Experts of a small language model: a variant of Muon for the experts.
Below are experts of layer 2 (counted from 0) of a mixture-of-experts language model. Rows are named router (the router's row for the expert) and show model dimensions 0-127. Each number is 50 + 12 x the weight over its row's rms, rounded and kept within 0 to 99.
After each expert's rows: a language model's description of what the expert responds to. This comes from a sample of Wikipedia text that the model never trained on.

# expert 5
router:59 65 45 40 46 51 74 46 48 59 51 35 57 39 59 73 57 41 49 20 42 43 57 25 65 65 50 53 64 41 45 56 49 55 54 60 45 67 34 55 32 44 42 43 50 57 68 44 61 47 34 32 37 50 24 51 75 36 57 58 60 32 62 49 60 30 57 53 63 56 51 43 53 49 33 44 38 54 37 36 63 65 53 59 45 47 51 49 56 63 41 53 35 83 54 57 25 24 55 41 61 55 65 69 64 57 28 45 48 46 24 55 72 47 69 60 42 53 57 55 50 44 60 42 62 61 45 54
What it handles: Lowercase word-initial fragments. Short lowercase word-start pieces after articles or adjectives, beginning a longer word, like pl(atform), s(loop), def(ining), m(ilitants).

# expert 19
router:58 51 62 46 49 56 49 38 52 33 52 42 57 67 58 45 30 56 55 47 62 46 51 41 22 47 56 52 42 50 57 64 40 44 27 62 54 74 57 71 70 41 61 47 36 75 56 44 44 42 34 45 46 45 55 41 70 60 63 40 52 36 56 31 50 26 63 63 31 44 51 49 61 70 51 58 52 49 55 55 53 48 54 32 39 60 66 64 56 58 67 68 69 42 42 63 36 52 45 69 57 56 69 33 27 52 53 85 57 57 44 59 58 39 59 43 51 26 60 55 65 52 35 47 57 47 41 79
What it handles: Word-initial fragments in tables. Short first or inner word pieces in tables and sports results, such as Sem-if-inal, Mc-Key, Sw, rel, writ.

# expert 13
router:40 32 50 51 61 39 66 34 57 57 45 37 54 48 47 51 77 36 48 42 36 47 48 56 67 50 65 54 59 72 57 49 34 41 40 39 55 48 48 66 26 56 72 58 55 36 49 36 63 39 45 46 42 64 58 64 36 52 52 58 58 71 66 41 55 38 51 53 49 47 51 36 45 49 60 69 36 44 40 64 55 53 47 44 67 47 56 47 59 47 38 49 59 72 30 40 29 39 33 70 23 52 16 40 55 49 37 42 38 36 51 36 33 35 29 65 53 57 38 54 44 34 39 81 49 53 37 46
What it handles: Awards, competitions, media nouns. Nouns for awards, cups, elections, albums and films in sports and entertainment text, plus inner pieces like sc-ient-ific.

# expert 4
router:64 59 40 38 57 65 34 45 30 47 50 47 52 60 35 72 37 60 57 38 49 40 48 42 46 53 56 27 47 37 71 47 49 58 47 53 46 47 74 48 56 44 29 36 61 51 32 66 62 52 34 45 54 43 68 34 46 63 70 53 46 44 63 38 48 47 64 67 55 72 45 62 51 39 60 62 30 51 64 70 51 58 62 71 24 71 54 50 45 31 65 66 44 36 41 45 55 55 54 47 53 46 74 58 49 52 62 46 24 52 56 34 61 33 35 46 41 42 48 39 33 52 51 38 57 15 43 61
What it handles: Latinate word-start fragments. Second pieces of Latinate words after prefixes, and prefix tokens themselves, such as ex-cl-usive, con-fl-ict, rec, res, comm, rel.

# expert 31
router:46 36 42 59 59 48 37 57 48 76 72 54 31 40 50 53 64 61 32 52 56 67 39 58 67 71 44 66 50 44 48 44 48 73 26 58 46 64 52 54 44 55 31 44 52 60 64 32 62 44 38 48 73 52 66 52 28 56 64 41 44 51 64 55 59 53 49 48 35 44 48 40 38 58 58 64 51 36 67 69 52 36 57 57 51 36 69 61 49 44 37 36 18 41 44 21 50 40 46 57 69 39 50 60 66 36 48 45 41 56 60 42 57 37 55 73 54 48 58 59 25 42 43 41 48 34 63 25
What it handles: Plural and noun suffixes. Suffixes finishing nouns or verbs, such as -s, -ies, -ments, -ists, -ization, plus propri-et-ary and contin-ues.

# expert 11
router:68 36 45 46 63 47 70 60 47 69 60 42 41 66 70 52 48 62 26 37 32 67 55 58 62 76 58 60 38 34 52 55 53 50 69 59 57 41 40 52 46 53 37 61 56 41 69 42 50 53 57 76 36 53 62 53 48 72 44 36 32 41 69 44 28 40 54 60 29 41 53 44 50 55 63 47 49 55 50 21 40 34 47 55 41 38 51 51 68 34 68 67 37 43 39 23 50 38 45 58 23 47 57 61 62 40 34 49 39 51 44 44 67 52 53 39 55 36 55 40 54 33 61 43 45 43 35 46
What it handles: Suffix est, possessives. Word-final pieces like -est in freestyle, highest, suggest, plus possessive its/their, table years, and pipe separators.

# expert 36
router:57 37 64 65 65 53 44 44 37 65 37 31 50 44 36 48 40 61 50 41 57 44 40 41 41 59 65 34 38 55 65 56 41 59 58 39 50 59 52 55 43 33 45 43 56 48 63 40 64 58 57 48 41 62 36 46 59 70 82 52 51 63 78 45 58 24 38 64 65 37 56 31 61 29 39 61 47 47 42 65 29 47 42 37 58 60 65 58 40 42 73 60 54 34 51 28 54 56 37 55 47 40 65 62 49 45 71 37 59 29 59 42 38 50 29 78 49 54 63 43 39 48 35 41 57 57 37 66
What it handles: Name and title words. Words inside proper names of teams, awards, films and albums, such as Racing, World, Film, International, Screenplay, Songwriter.

# expert 3
router:33 36 45 52 63 57 44 50 49 71 35 55 58 30 59 49 38 55 41 40 53 49 50 69 66 31 52 60 52 18 48 36 28 51 53 38 60 67 43 26 54 41 34 51 55 39 46 65 69 52 29 55 70 41 72 30 36 55 41 47 33 51 56 59 39 66 54 48 72 32 40 42 57 57 50 59 58 47 36 54 54 31 47 71 53 42 65 41 53 44 45 63 35 44 66 37 40 31 43 43 51 46 52 40 56 55 45 30 29 36 57 55 53 62 46 62 64 38 67 58 27 30 74 46 47 44 38 48
What it handles: Sentence-final word endings. Word pieces ending a sentence, usually fused with the period (s., es., ed., ers.), plus the piece after f in food.

# expert 14
router:49 71 46 71 18 45 51 41 44 49 54 59 58 51 49 64 33 48 64 44 34 59 55 47 53 35 35 29 46 40 46 52 39 35 54 63 62 66 44 31 58 50 48 36 40 53 58 56 54 72 44 69 42 33 59 65 50 52 32 55 53 53 44 56 36 67 25 51 52 24 57 53 37 65 69 78 56 65 37 53 62 50 48 60 32 47 60 45 61 68 46 29 52 36 71 55 45 68 62 43 33 35 64 40 60 54 59 52 43 65 42 74 63 79 56 52 57 40 35 51 43 50 58 59 54 51 51 52
What it handles: Verb endings -ed/-ing. Inflectional endings closing a word, mostly -ed and -ing (revealed, linking, alleged), plus was, it, new.

# expert 46
router:44 71 47 59 55 51 43 65 52 65 55 58 67 62 20 43 55 60 42 27 22 44 30 40 66 75 50 71 55 62 51 67 48 58 52 55 46 49 54 30 47 47 40 46 51 41 63 41 26 55 28 69 36 59 55 36 53 56 72 57 54 61 59 54 49 48 57 48 62 47 64 44 55 57 50 63 43 30 68 32 32 35 46 33 51 41 74 46 57 53 27 54 33 65 48 59 70 44 67 57 37 60 37 56 49 61 38 52 46 55 58 42 45 47 45 73 45 59 54 61 22 64 46 39 58 58 51 43
What it handles: Suffixes, media nouns, LaTeX. Noun endings like -ation and -ment, media nouns such as film, album, song, section markers ==, and $ signs opening LaTeX math.

# expert 52
router:35 58 87 57 59 52 42 41 38 23 36 49 49 63 43 50 48 45 63 47 57 50 51 57 33 38 48 42 42 53 59 53 66 60 66 51 41 54 62 42 62 40 50 49 91 53 36 60 65 60 56 49 34 52 47 53 72 55 54 50 53 39 66 36 62 32 64 38 48 31 56 46 74 56 38 50 36 60 36 46 64 64 56 49 62 51 39 41 46 70 65 62 34 32 39 35 51 52 52 60 75 36 41 64 31 51 59 51 52 30 47 47 46 31 45 51 37 32 68 39 58 55 48 42 51 44 60 74
What it handles: Ear and month pieces. Word pieces starting names and words, such as R-ear, Ear-p, Ear-l, plus month names like April and September.

# expert 40
router:57 67 45 43 58 54 43 50 76 40 41 51 46 40 43 41 61 50 58 55 56 69 36 65 35 31 44 56 42 46 58 40 53 14 52 45 60 52 68 46 61 29 70 43 52 26 39 75 44 58 34 37 69 66 51 50 50 54 67 51 50 51 60 64 59 44 37 19 46 57 36 59 58 41 59 43 61 70 56 67 62 71 57 47 40 48 67 57 45 53 46 67 58 64 47 54 57 41 48 51 40 62 58 59 68 41 33 58 28 42 69 65 58 45 68 65 39 70 34 37 44 63 52 55 64 53 52 63
What it handles: Spanish and foreign-name pieces. Middle pieces of Spanish or other foreign surnames and hyphenated names, such as Álv-are-z, Veláz-que-z, Siu-l-un, real-l-ife.

# expert 48
router:64 64 47 57 43 48 22 56 49 45 76 41 55 38 45 57 39 65 37 41 62 49 41 52 68 72 43 58 50 45 49 70 46 59 46 55 49 61 47 50 31 63 45 27 44 42 64 66 46 52 55 65 51 52 35 28 54 60 59 36 41 51 60 57 74 62 40 65 48 34 51 60 52 43 44 75 36 32 58 68 46 24 43 57 25 34 48 52 50 66 42 62 48 36 55 45 59 64 26 48 46 34 47 45 58 64 68 50 49 64 66 36 56 65 45 65 42 30 54 45 33 61 48 47 54 28 26 39
What it handles: Verbs and inflections. Past and auxiliary verbs and endings ed or ing after a stem, such as had, took, contributing, focused, defeated, worked.

# expert 54
router:30 65 72 46 46 40 53 54 84 62 64 55 38 53 51 51 73 51 69 45 57 43 51 53 70 80 45 57 54 41 54 51 55 39 56 67 54 45 57 51 54 45 71 63 47 36 32 84 50 37 60 69 44 64 55 36 62 45 49 52 65 41 62 46 66 50 58 41 38 44 57 53 38 46 49 43 42 50 73 38 47 55 35 56 64 31 43 53 37 45 15 40 52 42 54 52 49 65 42 51 56 54 27 53 37 36 44 58 57 35 64 39 62 51 63 69 42 68 53 72 48 50 48 51 65 66 39 41
What it handles: Name completions and pronouns. Pieces finishing names and places, plus the, her, him, months and year prefixes, such as Barend-recht, Guern-sey, Harvard, November.

# expert 16
router:64 54 42 66 50 45 63 50 29 58 62 23 59 66 45 61 48 31 67 59 39 55 43 49 38 69 51 56 65 65 48 60 54 66 56 61 43 42 46 51 64 50 45 58 50 42 67 21 48 50 47 49 48 75 47 61 52 40 63 64 35 63 66 62 52 73 66 45 50 46 70 58 42 31 50 55 54 57 46 42 45 23 42 43 48 54 64 55 60 68 18 59 56 58 65 68 51 50 57 50 32 74 31 39 68 26 38 53 57 56 41 44 44 37 31 50 55 47 63 38 43 45 53 45 53 61 76 41
What it handles: Infobox field labels. Labels and separators in list-style infoboxes and headings, such as Superfamily:, Born:, Years active, Production companies, line breaks, = and coordinates.

# expert 28
router:40 67 32 55 47 38 47 59 58 23 51 41 48 62 42 59 43 39 44 69 47 37 53 57 31 52 47 47 49 73 67 53 65 48 59 38 52 60 48 45 42 29 62 66 35 61 63 38 48 55 50 55 63 50 75 57 40 29 61 52 37 58 43 60 46 32 67 69 52 67 50 70 68 63 67 40 40 46 44 26 40 30 20 59 48 52 40 65 44 52 81 32 42 61 35 64 47 61 50 49 47 52 49 61 30 35 42 46 49 47 45 54 49 31 57 46 51 63 71 62 50 71 51 56 62 52 51 67
What it handles: Table cell pipes. Pipe separators in wiki tables, especially election results after Votes | %, plus semicolons separating list items like 1; 2;.

# expert 29
router:48 69 62 44 51 41 50 50 44 45 31 48 45 36 67 58 49 64 61 66 56 49 69 64 57 60 39 43 56 40 56 60 37 37 33 66 39 42 58 41 51 37 57 30 30 47 34 64 46 53 71 53 38 47 67 39 51 54 44 54 69 40 42 45 62 34 57 40 46 65 64 46 66 42 50 41 68 58 32 40 48 60 47 29 53 51 69 56 61 69 30 31 57 60 35 39 32 53 31 74 41 52 54 28 44 60 61 45 54 32 44 70 49 43 50 41 42 71 72 51 59 47 42 42 55 70 59 80
What it handles: Foreign name beginnings. Opening syllables of foreign or unusual proper names in tables and lists, such as Re, De, Sal, R-iy-adh, San S-eb-astián.

# expert 35
router:51 41 61 49 62 40 45 59 45 79 54 28 35 40 45 30 51 61 36 49 71 57 45 61 50 63 60 50 46 55 44 44 64 70 58 61 50 56 58 64 60 43 56 62 65 45 42 52 43 36 60 43 39 57 44 46 27 44 57 38 26 58 36 53 75 43 42 31 22 40 54 59 61 50 51 42 46 57 41 62 36 34 66 39 53 52 57 36 52 47 50 72 77 62 74 53 44 46 52 72 49 61 19 29 64 50 40 50 68 57 64 30 44 54 43 42 49 58 46 69 37 51 34 51 56 49 71 41
What it handles: Role and group nouns. Nouns for people, roles, and organizations in biographies and results, like authors, career, University, team, Party, player.

# expert 8
router:52 38 58 36 72 52 66 69 54 44 57 77 42 56 66 50 69 44 79 59 51 50 51 46 27 40 45 66 39 33 23 60 57 51 72 37 49 58 31 32 37 29 50 35 73 30 65 44 47 52 49 41 46 53 56 55 66 25 43 57 59 35 45 55 49 61 50 43 49 57 36 42 44 60 69 47 55 54 46 48 44 54 54 44 48 42 39 62 41 61 35 51 54 66 37 51 36 53 66 54 60 36 77 42 23 62 53 44 59 46 54 63 60 39 52 53 56 45 38 68 65 61 66 64 38 53 33 38
What it handles: Ordinal suffixes, word fragments. Ordinal endings and ranks like 2nd, 3rd, 26th, plus mid-word pieces such as Gru-nd-y and Gou-ver-nement, and who after names.

# expert 49
router:60 66 57 36 54 54 49 31 54 42 43 51 49 44 57 68 27 44 61 38 47 51 33 32 42 33 52 26 60 50 47 70 39 75 33 33 61 57 44 70 56 59 49 71 46 53 38 43 55 47 65 59 51 41 31 42 52 41 31 32 48 36 33 47 46 71 60 61 40 50 64 37 58 57 63 45 40 55 66 65 53 18 47 58 45 70 38 48 46 52 49 67 52 40 29 47 46 50 25 49 66 33 46 42 44 55 51 55 46 66 30 37 55 44 57 46 55 65 32 26 67 43 32 49 47 37 41 35
What it handles: Sentence-initial prepositions, scores. Words like In, On, in, on at sentence or table-cell starts, often in sports records, plus early word pieces like sol, n.

# expert 51
router:40 52 42 57 29 56 60 64 65 55 56 41 44 68 49 55 68 47 52 48 33 40 67 57 38 50 56 64 64 52 64 56 62 45 52 51 52 39 56 31 69 44 59 62 55 48 74 31 52 60 40 43 47 55 49 49 69 62 54 62 43 72 49 68 40 36 24 51 35 36 71 62 44 51 51 51 32 55 34 39 46 51 56 34 50 36 60 59 30 51 44 38 56 38 35 55 56 47 71 31 31 43 45 66 27 37 38 58 62 45 33 75 58 59 58 49 53 61 63 45 53 67 44 45 65 62 83 31
What it handles: Colons in infobox fields. Colons ending field labels in taxonomy and infobox lists, such as Clade:, Family:, Directed by:, plus semicolons and commas in lists.

# expert 63
router:35 67 53 36 50 53 66 58 60 58 46 58 65 43 68 36 61 47 32 48 51 58 44 49 49 57 57 31 76 29 48 57 75 38 66 69 74 40 34 56 56 60 55 53 33 56 60 58 52 50 78 72 47 44 43 54 44 52 66 66 61 44 52 41 35 37 38 67 33 48 37 23 48 40 38 67 61 64 58 28 57 44 40 52 48 81 61 55 47 59 67 40 49 36 58 41 58 48 63 35 60 35 70 61 61 63 54 60 65 51 49 48 57 44 47 54 44 38 67 34 37 53 69 51 58 42 48 52
What it handles: Determiners and possessives. Articles and possessive determiners opening a noun phrase after a preposition or sentence start, such as the, The, a, its, his.

# expert 25
router:47 55 53 43 45 44 39 50 59 70 54 74 38 47 45 33 65 61 64 51 56 45 46 52 56 48 79 52 42 45 43 56 67 32 68 63 55 50 44 53 45 68 51 66 62 19 51 30 48 51 32 55 59 45 52 57 45 57 58 50 51 65 58 41 50 54 71 53 48 81 35 55 44 39 66 40 53 31 37 70 28 70 50 45 55 26 63 30 59 37 47 42 53 59 71 42 73 39 65 46 43 43 36 46 74 56 39 44 57 59 46 53 44 32 60 64 53 61 32 39 42 64 42 68 44 53 43 28
What it handles: Word-ending fragments, religion, history. Final pieces of nouns like ancest-ry, infant-ry, calip-h and -ism, and words like century, church, Catholic, politician.